{
  "hidden_size": 384,
  "n_experts": 128,
  "moe_layers": [1, 2, 3, 4, 5, 6, 7, 8, 9, 10],
  "normalize_top_k": true,
  "balance_bias": false,
  "init_std_router": 0.0136,
  "optimizer": "adamw",
  "learning_rate": 0.0011,
  "beta1": 0.95,
  "max_grad_norm": 1.0,
  "max_seq_len": 1024,
  "dataset": "wikipedia_en"
}
Below are experts of layer 7 (counted from 0) of a mixture-of-experts language model. Rows are named router (the router's row for the expert), gate (a neuron's input weights, with its number), up (a neuron's input weights, with its number) and show model dimensions 0-95. Each number is 128 + 24 x the weight over its row's rms, rounded and kept within 0 to 255. Numbers have three digits each.
After each expert's rows: a language model's description of what the expert responds to. This comes from a sample of Wikipedia text that the model never trained on.

# expert 57
router:133125147102168142131098131099110095188113162139141125138081133097106134090126181131082140157169145095097126129157130095100151152145149112127093135110162109149151152139131138105142101154138104144117101126208134115162133137095120126119142113104139134111147095149098172150113138134167116123
gate0:151116141101112128121135116075164146137118081107138102115141100127110119113138156143114114120115169123109163131145148063114133166130131117175157134095148150164158101148117086142155129153164098145158122160138109103143124173147167138136155115112122136143155118092091151158126166135142118091
up0:106166131105151138130085140108077068134157117121134114128098113088134137131133173140138118102143100157157081079142145129126096119126117151178149158153089111117112154146160130098158137127076135157165146140144105114117156132113150130091142116087154144136113123146154105124145112150168124131
Description: Stat and results words in sports and tables, such as scored, round, point, win, 3rd, yards, cm, plus table pipes beside numbers.

# expert 27
router:148125071123141164146130143097112118161174135126133125180118134127076122092111169099133122138111131122121093117117093114116131157159154136121124139126147097163130134104124174103144102113131157111097086126157186160134110102120137152126149137117131127166105082129124133111109136141115127173
gate1:115102167156138118134122091123103090175088160156135119112142144113165128138130128134124128107121125116178105117127151115130179123152108152139138176134140163141118139121166111107129085136132151158098136131115130087151131142123153127137117090113159140151149137128169112142107115162172114157
up1:123106158129116125131111115123126109114086152141139103124138142105178126127144110113140146099146081113159146147153123104139155144113104148159151161143104176133164136105150125098144094150132155129109152161104142121137136166129118141148104093113168124184144128108165109164093123142148151157
Description: Common nouns and final word pieces after the, a, his, before of or punctuation, such as age, season, group, album, way.

# expert 18
router:170142124113113148162117103121127111108125163151155136145086105137115151098135186112095141149131151139131105144167110141082176144096160134102139137119129119114151144084164127105115101112144144129125111151163145100136153093112137142152140180119107121112133107147123181131128176105143094109
gate0:152137061119113127123117168139145090114118135149127167161101086131131119151125174144138132141169090114130168163153109122111114174127127081111140110116103134146107114141119148080119111124108118137147156144093117122174137170164113147118110144076138129157108078096115119122112100145069156126
up0:151129138124103152135118141109153096146104158120120123158090103131141128099148162098151105138120110097166141165156178137092090142155109108155140117110114108134156066140127108127130079115149125175127155096110133130137103183148154137109115119094130106104108078104124175146130149154116111093
Description: Line breaks, field labels and role nouns in biography infoboxes and lead sentences, such as Position:, Died:, politician, footballer, screenwriter.

# expert 5
router:139117138140130129129091119129124107106165186141163124107096142080134160133134130107111121149152135142117104142143174148067139138143188122145086205113148109144124141109154132137134108118108106160091163096115146156162119103088147120136131139118100147106100147115096133131150143109159140125
gate0:110136088146135128111097178138168134100160135151149113115122092142141115117098107143180146128129115139139121143129151102125135078106163127125151119134122094145122092117137129135114166106173150142141142117075114159159116124118128081101119134114129149130097116130110138134094106100136153120
up0:155144123124113149148134145145138162122101140150141122118138096158071116107115139103156150120148108111107140136073155117088106073159152130145161105107122155136170176135121173147096145113100127146134118126133134096204124086143143135118109119146168107141153097195166089132102100155146115162
Description: Numbers, scores, blank spaces and short entries inside wiki table cells, such as 0, 11, Win, votes, ±%.

# expert 35
router:149113129140160128121132065135085106149102126131133128174086164148105116108167149098150109135099142135104144139103095129075141129152126119100118134097126119177136161095138146110090083126104143147150113155144162157178181094127099119166159124149065059101136101129118138134113166113093094150
gate0:142124124101120164124077122140161108155133112098147152111110094149159140133122127109146086084111115147125177155099073139131124111102136093082099137101164116141125120158094172135132167126086214142152083171134112167135142121145110153141117154141100131130117159164098140124099177123137136167
up0:132128157121153147148087118125174095098135144132106151115109146136086079166157095131117133102138116100169130137122122113108116173115151144137122148139106127122097136169166114113159166133110161132159142125201154102130122170147130121118121108133145117146058165155116092122082118114131136150
Description: Single capital or lowercase first letters beginning a split word or name, such as P(ython), S(unny), s(ermon), K(ukësi).

# expert 62
router:114140119142155128160125138116129147143133120114134108128078123156127145113171139071144140134134142153119080136137113151077141145149172125146094119103166094140169128145113116103128054101129123126153121142138104149177119110171162155114123176104100139098135158170125170137131126107113129114
gate0:103078149168151144124101117137153136121125107145173121157134184149159181145123124100126151132164117154126120144122127136127137121134122129124123069097122126124112095136109111152101154153099154138116153117082103119171151128124130103144100184160106134090122066164132127112142143094116122103
up0:116134143110135112114120130178107113130112134135154118127116170121136148138100181138163113118136130105156130077145153130094154151153128124146160095166180138101106129104120135131103120130099157151142136120083123120105113122136124128117138132128133162134181108152085109115147140133118140139
Description: The preposition In/in, especially opening sentences, plus byte pieces of Chinese, Japanese and Arabic text, and name pieces like G-i-ovanni.

# expert 29
router:140132144118168159143131088115098117157155144163125123137115123085130119114148140138123125143155088139133103128144163095079138175123140078135115134091176107172171174063129180176107108094136116132110090112134141096142134098140115132103129163122149119116097130150084148143109172135097142144
gate0:191122138069134118176138136163110132160129132125112111128089113127128123080157139124134117180107146193102123126130118105125159177095152159128130107133121112140133103114085152119120126129128126171160143128130107098127141126140108101129154152150150131108095120135133118140108097090099121130
up0:091140105146134137084099101113096112135112127155157119141156119126146098134128110126132124097147155104166105130120149168121104107147113114121106122126145148131122151150159126094125111112110096105111092133182158173143130132073159125106126161088098134107159097099136136102160179106160115127
Description: Middle stems of technical, medical and chemical words before -ic or -ical endings, such as anat-om-ic, asym-met-ric, phys, psych.

# expert 21
router:139115091161152137129122110137082084154149162098167113150116121121118115145164169111114076144144120163128129113146129105102157117158167132099116135169119084158140163147139110145085130095114116147123129153142144107147138086132095149103166164115081097092158145144111135123148152078148112143
gate0:088101129106152085139117172134150098095121160150152125150115103107187096134150132108130142124125129181101100121163140170115162096131117146179136143169149140066101150120164131154135130099137124134151114122117134133104131101080133082133120152128118124146149104154122144105118103108159142140
up0:144185109123113167093104124142099156116121121149103165089121143121097142127102158130156109123101128104142142140063118116142113131106151094127113086105117126145147146163123113105148114129130139120143134119104100127142136146148100132155113117130153144160120160137085113109129170168147123120
Description: List dashes, table pipes, heading equals signs, and sentence-opening The, plus naming verbs like titled, renamed, called, appointed.

# expert 61
router:146098175117144145132147110118098136134099194117132100154127165079098139107141154119107140161141128153121097143139147131124139131117126104155094147115155117160148149132134107135137101095129116155128093133169140105159107132145122144097162165127140132111084116119096195111141194177129117163
gate0:109126130105124081118161104121119107082056126155102064138138127092115119145122111151092154114139076155170170135129153098123139099150127143171074118125136132111140151152123113126156130152165102126122112103082126090123068136143183143139143140147126167158143119111138151132122130141158114127
up0:125140129085130137124120144118102136118109123133140101155118112154118119128120137126152133119121156146177138138115176077121119105146126112131126143099134128119145116138129106107150122153137116144138091120125089136116157117127145103131146091166106132131128120134140134160066108136143129117
Description: Taxonomy and biology words in species articles, such as Genus, species, -idae, Phylum, Conservation status, and descriptive nouns like pattern.

# expert 44
router:141115120144144139150148123139098149198132162108125143144109138133083116135183120095057152165122107132106136127127141083076137169135147124149099155117097115181107167106092139139157116101138148127129061091156153165150144092150091146094174176134138117122069073146118156131118166120155164157
gate0:117149098144122130134103140131147112172138124117106146118116136140101082127109123092096135079135124122099104136122093138134112151114132123124127109112149153118120148100099118137147101102153119143122136124092147159110201159108155186112175163136114110159064187119124149099147143144170140141
up0:151124125096144124137110173148134098119163112101129143115172104106114099128139120150094157094126147110154115147156119104154146123103112153123157148171128147164114093160141183087110114080112169106149118138150119117102119117111091101165118104118112122121135132105148148072154143070129130140
Description: First pieces of split words, mostly Latinate stems such as conn, ext, compet, adip, al-be-it, and abbreviation starts like IF-NG.

# expert 63
router:126144104129155133115130127100093106153122134130156116122107136129115080105130185097086120118121139153124118099137131118092157126107146142114123164120175130181138160149119137128122124084133134141120095140151137135174107092109150113132126150115117099125097074180083202091147166149156123136
gate23:138129125130122175153149111116143124137130084175094111128156138122146094113070125115126102103112121153130143127168149100135091100123117106155130120142112127141106134154163071142115190131115171117134117096115125131124120141154134134152130163137149153101111152175117174128081123135136108140
up23:185143144135142162151102103137128113132136124135165121131069097105141094114085131145073126146137127103102131118170148134097108138112119114140117139114137101146137155100111156129126125100098134133198086136131108082159121096147128128119124173109115118125080115121140145148099096120171151139
Description: Country and event words in sports results and species listings, such as United States, Olympics, Championships, IUCN, plus pipes closing table rows.

# expert 40
router:157130089078149141121123093074099134142161183138128098163111105124097126113182161099122123151149107109124125122155138139148141162149138130111085158089133083155157110109135127111124122117123105129110091144128169118134142094103111137139155156151114137071123121125097145076103170145106108143
gate0:126134082133100040159185065099125089165096116153129083159123113075120159091146130171087111118171137135093107132150113126124126123131108150103141111122148141133139112089129125071095116146129119139129135119137126096105106130128120126111086124105160144122159106091109132102140097153123120080
up0:100124160140175152100101193082118131145137132113076150089133098165140113141144125128141150130144101127151112147093124097111135137135152121105125113116104116100145116168121146139134147091115136133122118140140118121131157132126122162141136133103123102130116154192109111141183172126143136165
Description: Line breaks closing headings, list items and table rows, as in taxobox lines; also number words like two and three, and a.

# expert 39
router:115113144118159114144099094118108131160145140133164107143065142131096128071103141111126121165132125129115130151144133139087132153182152098141104165149125105134132140141136128128130075136112107125112102125163132137163146133098167133113158170135138121094097156162120165095162153131119132089
gate0:087121184131122129127121108136163088113136150119124131129102126082126129141116071097153136135133136181173126122137109165127139171117131144148158132139109147139138201189141131096095140079120124079135076066127105104119108147100118183149130127099127117154092164153093117141120133102142115141
up0:162141113112143153147117144071116193092123103150133135164160153157142134149124132119118125118133141114069103092157169086140120169117120099159104120100108134087127089084096120167144087136100122173141127139124120075170125119137120056124105174150130105080181109129147111146130127127109172129
Description: Inner pieces of Eastern European place and person names with diacritics, such as š, ž, č, Slov, plus line breaks in tables.

# expert 46
router:138153123124152147160124118122105119124198164158152111159109117134102138123174122127102115171154151132115145111132132133145121146168140143129092126110127137147131120091123129141146137117139105123130100162177120140152120088122147144113168191150101131099072107144087181148131140124105095139
gate0:107148111157141179092098156105142115110116134155114136161111140116167097147186154111187133144170087118158116117169118139130166150166128176120161113116149105163136120158127139163137106130130141098090156124143138113163130153109087129103152076109133154168153161121112117138155130139152136102
up0:177107103107106068158135116157129123148132107115107122115185151092103163107094088135088117110103162142062148167118128088125137114086139092157093135118111172088137116087114136071126140133123129150110095113103135150113108108129155128149075133140109107082097136127124122128129142120120134169
Description: Line breaks before new sections or list items, heading markers (==, ===), and opening parentheses in infobox details, such as Born: ... (age.

# expert 13
router:175129112142142110146147095116061113098157153147186103119115124116111133161121156142128112143117097132126106170140142124096129151128144124116153149142159080156136162132110123104137070129106124138153123134207160127132123100129143079125153144135101122096112071145117168101142162136109092152
gate1:113135111163108121132087143166136087115149127111108123106110155090177135128156119146120148171098121120137096089081141126119120121100175131127105107074084092137157154122122123112125124134098170161074139119120115134142130065103127092141172104104160138138154174155065174115145175165159162098
up1:136083158139170119125129133105143135150166157118141155138157111156158135123130143142144105125131116122153102154121142155123124139133156133166125174133154135136137131120135156153117143108122135113151135119124127132121138166136101160107158134080133152119094115131148087106160120124120160124
Description: Number tokens in dates, tables and counts, such as November 8, 1994, 564,000, ten years; also stray encoded bytes.

# expert 54
router:170161135151157151159130136127089114146143164118138127155103129089133114091125151132127124149153150132113082099101108131119159175187180120123104131105115118193142138077149163131136117145152135141110117113171164118111105129133119138117164143164124146132102137124147127133142100119134147151
gate0:124115140145140130129099084116103158134074126133137133112143142149137112107134105131111136111172094121163144117108136106108147078171136114119140142105098151132150127098108131174077101130122109118146120116121091139181122146094158115131113153111159099083161129132117140122144146114146133159
up0:115138154154108128147135156143161102110134105121067141137148098100139150120114125129150118165153072072161128121123138136155099147133117126175140123132122118152145111089141160119129179143158169118076122076127153149107117182123111132166157124141164161152075123121140093139121085157122159156
Description: Plural suffixes and final pieces of nouns such as -s, -es, -ers, -ions, -ings, plus "they", "people" and "yourself".

# expert 36
router:132139121112130168104105104101081096136116152139123118132119146115099126075188148138097111125130150122118133125134139152132145156115155107110149160082140116127150140121112153122119072082125149192144097122157144154152132095094118120097133137110147095104093132108123122065141107151106120128
gate0:103164120098101139097078120136148091073140169129155150142112127167128141108151140123121153133124138120106133142097142127124148107156142127136121112115168158113084131128103128182116091106164127137104159109152163093117101094156157078139114168123141111156115123117144115109104123131134140158
up0:125125145128091160097134134128144151126100082125144092112116129114143126105074126132111156106121132156086146180114081114139139118117080167158152166130081148099093114134130134078190109164142101132136125155076145164140131133138148140107118118157142141140168132126138126126109137141116154109
Description: Prepositions such as of, in, to, into, between and de linking noun phrases, e.g. Round of 16, species in the family, Croix de Guerre.

# expert 53
router:144142143138169147132130121115077118127092159105128111157070136141130116081116141088106160117146129131080107099184117138146165150164199140100127089117158127147177181132105150136118110104104110128124114122134142137138126104137149085116154158094118109101132128140097158101118114163141084126
gate23:099139119148120113165128122166105135131139099126141107107119108146148106114148115168112101112164123108161125133121167114109099152145167094123067135156129139138130148144119161101116145135161099156159085099137107134162131147114177123125073131144140121106167127160152144118117098109123081112
up23:133122168095115144168142144179149102114137159156143125113151145151138080122122111122134151116121153140152128143145154134140102147091098131128159146139177134150107122076108163129113117167140149130136134133143150118122161160108110125172110142159139149142118122093107101124145144116149134117
Description: Pipe characters dividing wiki table cells, plus semicolons and slashes separating data values in lists.

# expert 48
router:142111139113155159152150108110070098146108161121132101154079150099104115115145125134105127135137116125097094128154131118048119119118137128142093138120147129152147146133121121135153111088123136123158086158145127103169105133157103179100136142138143150106096119104110178151129166142134116152
gate0:139097141115093098102126133140132112103100072154170182191138135049118101135126131172145158130162134148115119174111162152107154118104133150134094128115142146126103138170103131137148107131138112105139148080167146102141118139117124146094132111170138111097115152113079144148131127153119164141
up0:159144119142130116159135182166152119136131140102136135167118160050082126150128106114082126122088128131159107115141136131136146124129125143087138054117101133130092132118128148123161108122119167124110131127142112116137124102146141132147147116151134154108160118109149157103123207192147116148
Description: Taxon names and suffixes in biology infoboxes and descriptions, such as Order: Diptera, Araneae, -idae, -aceae, Genus, species, panicles.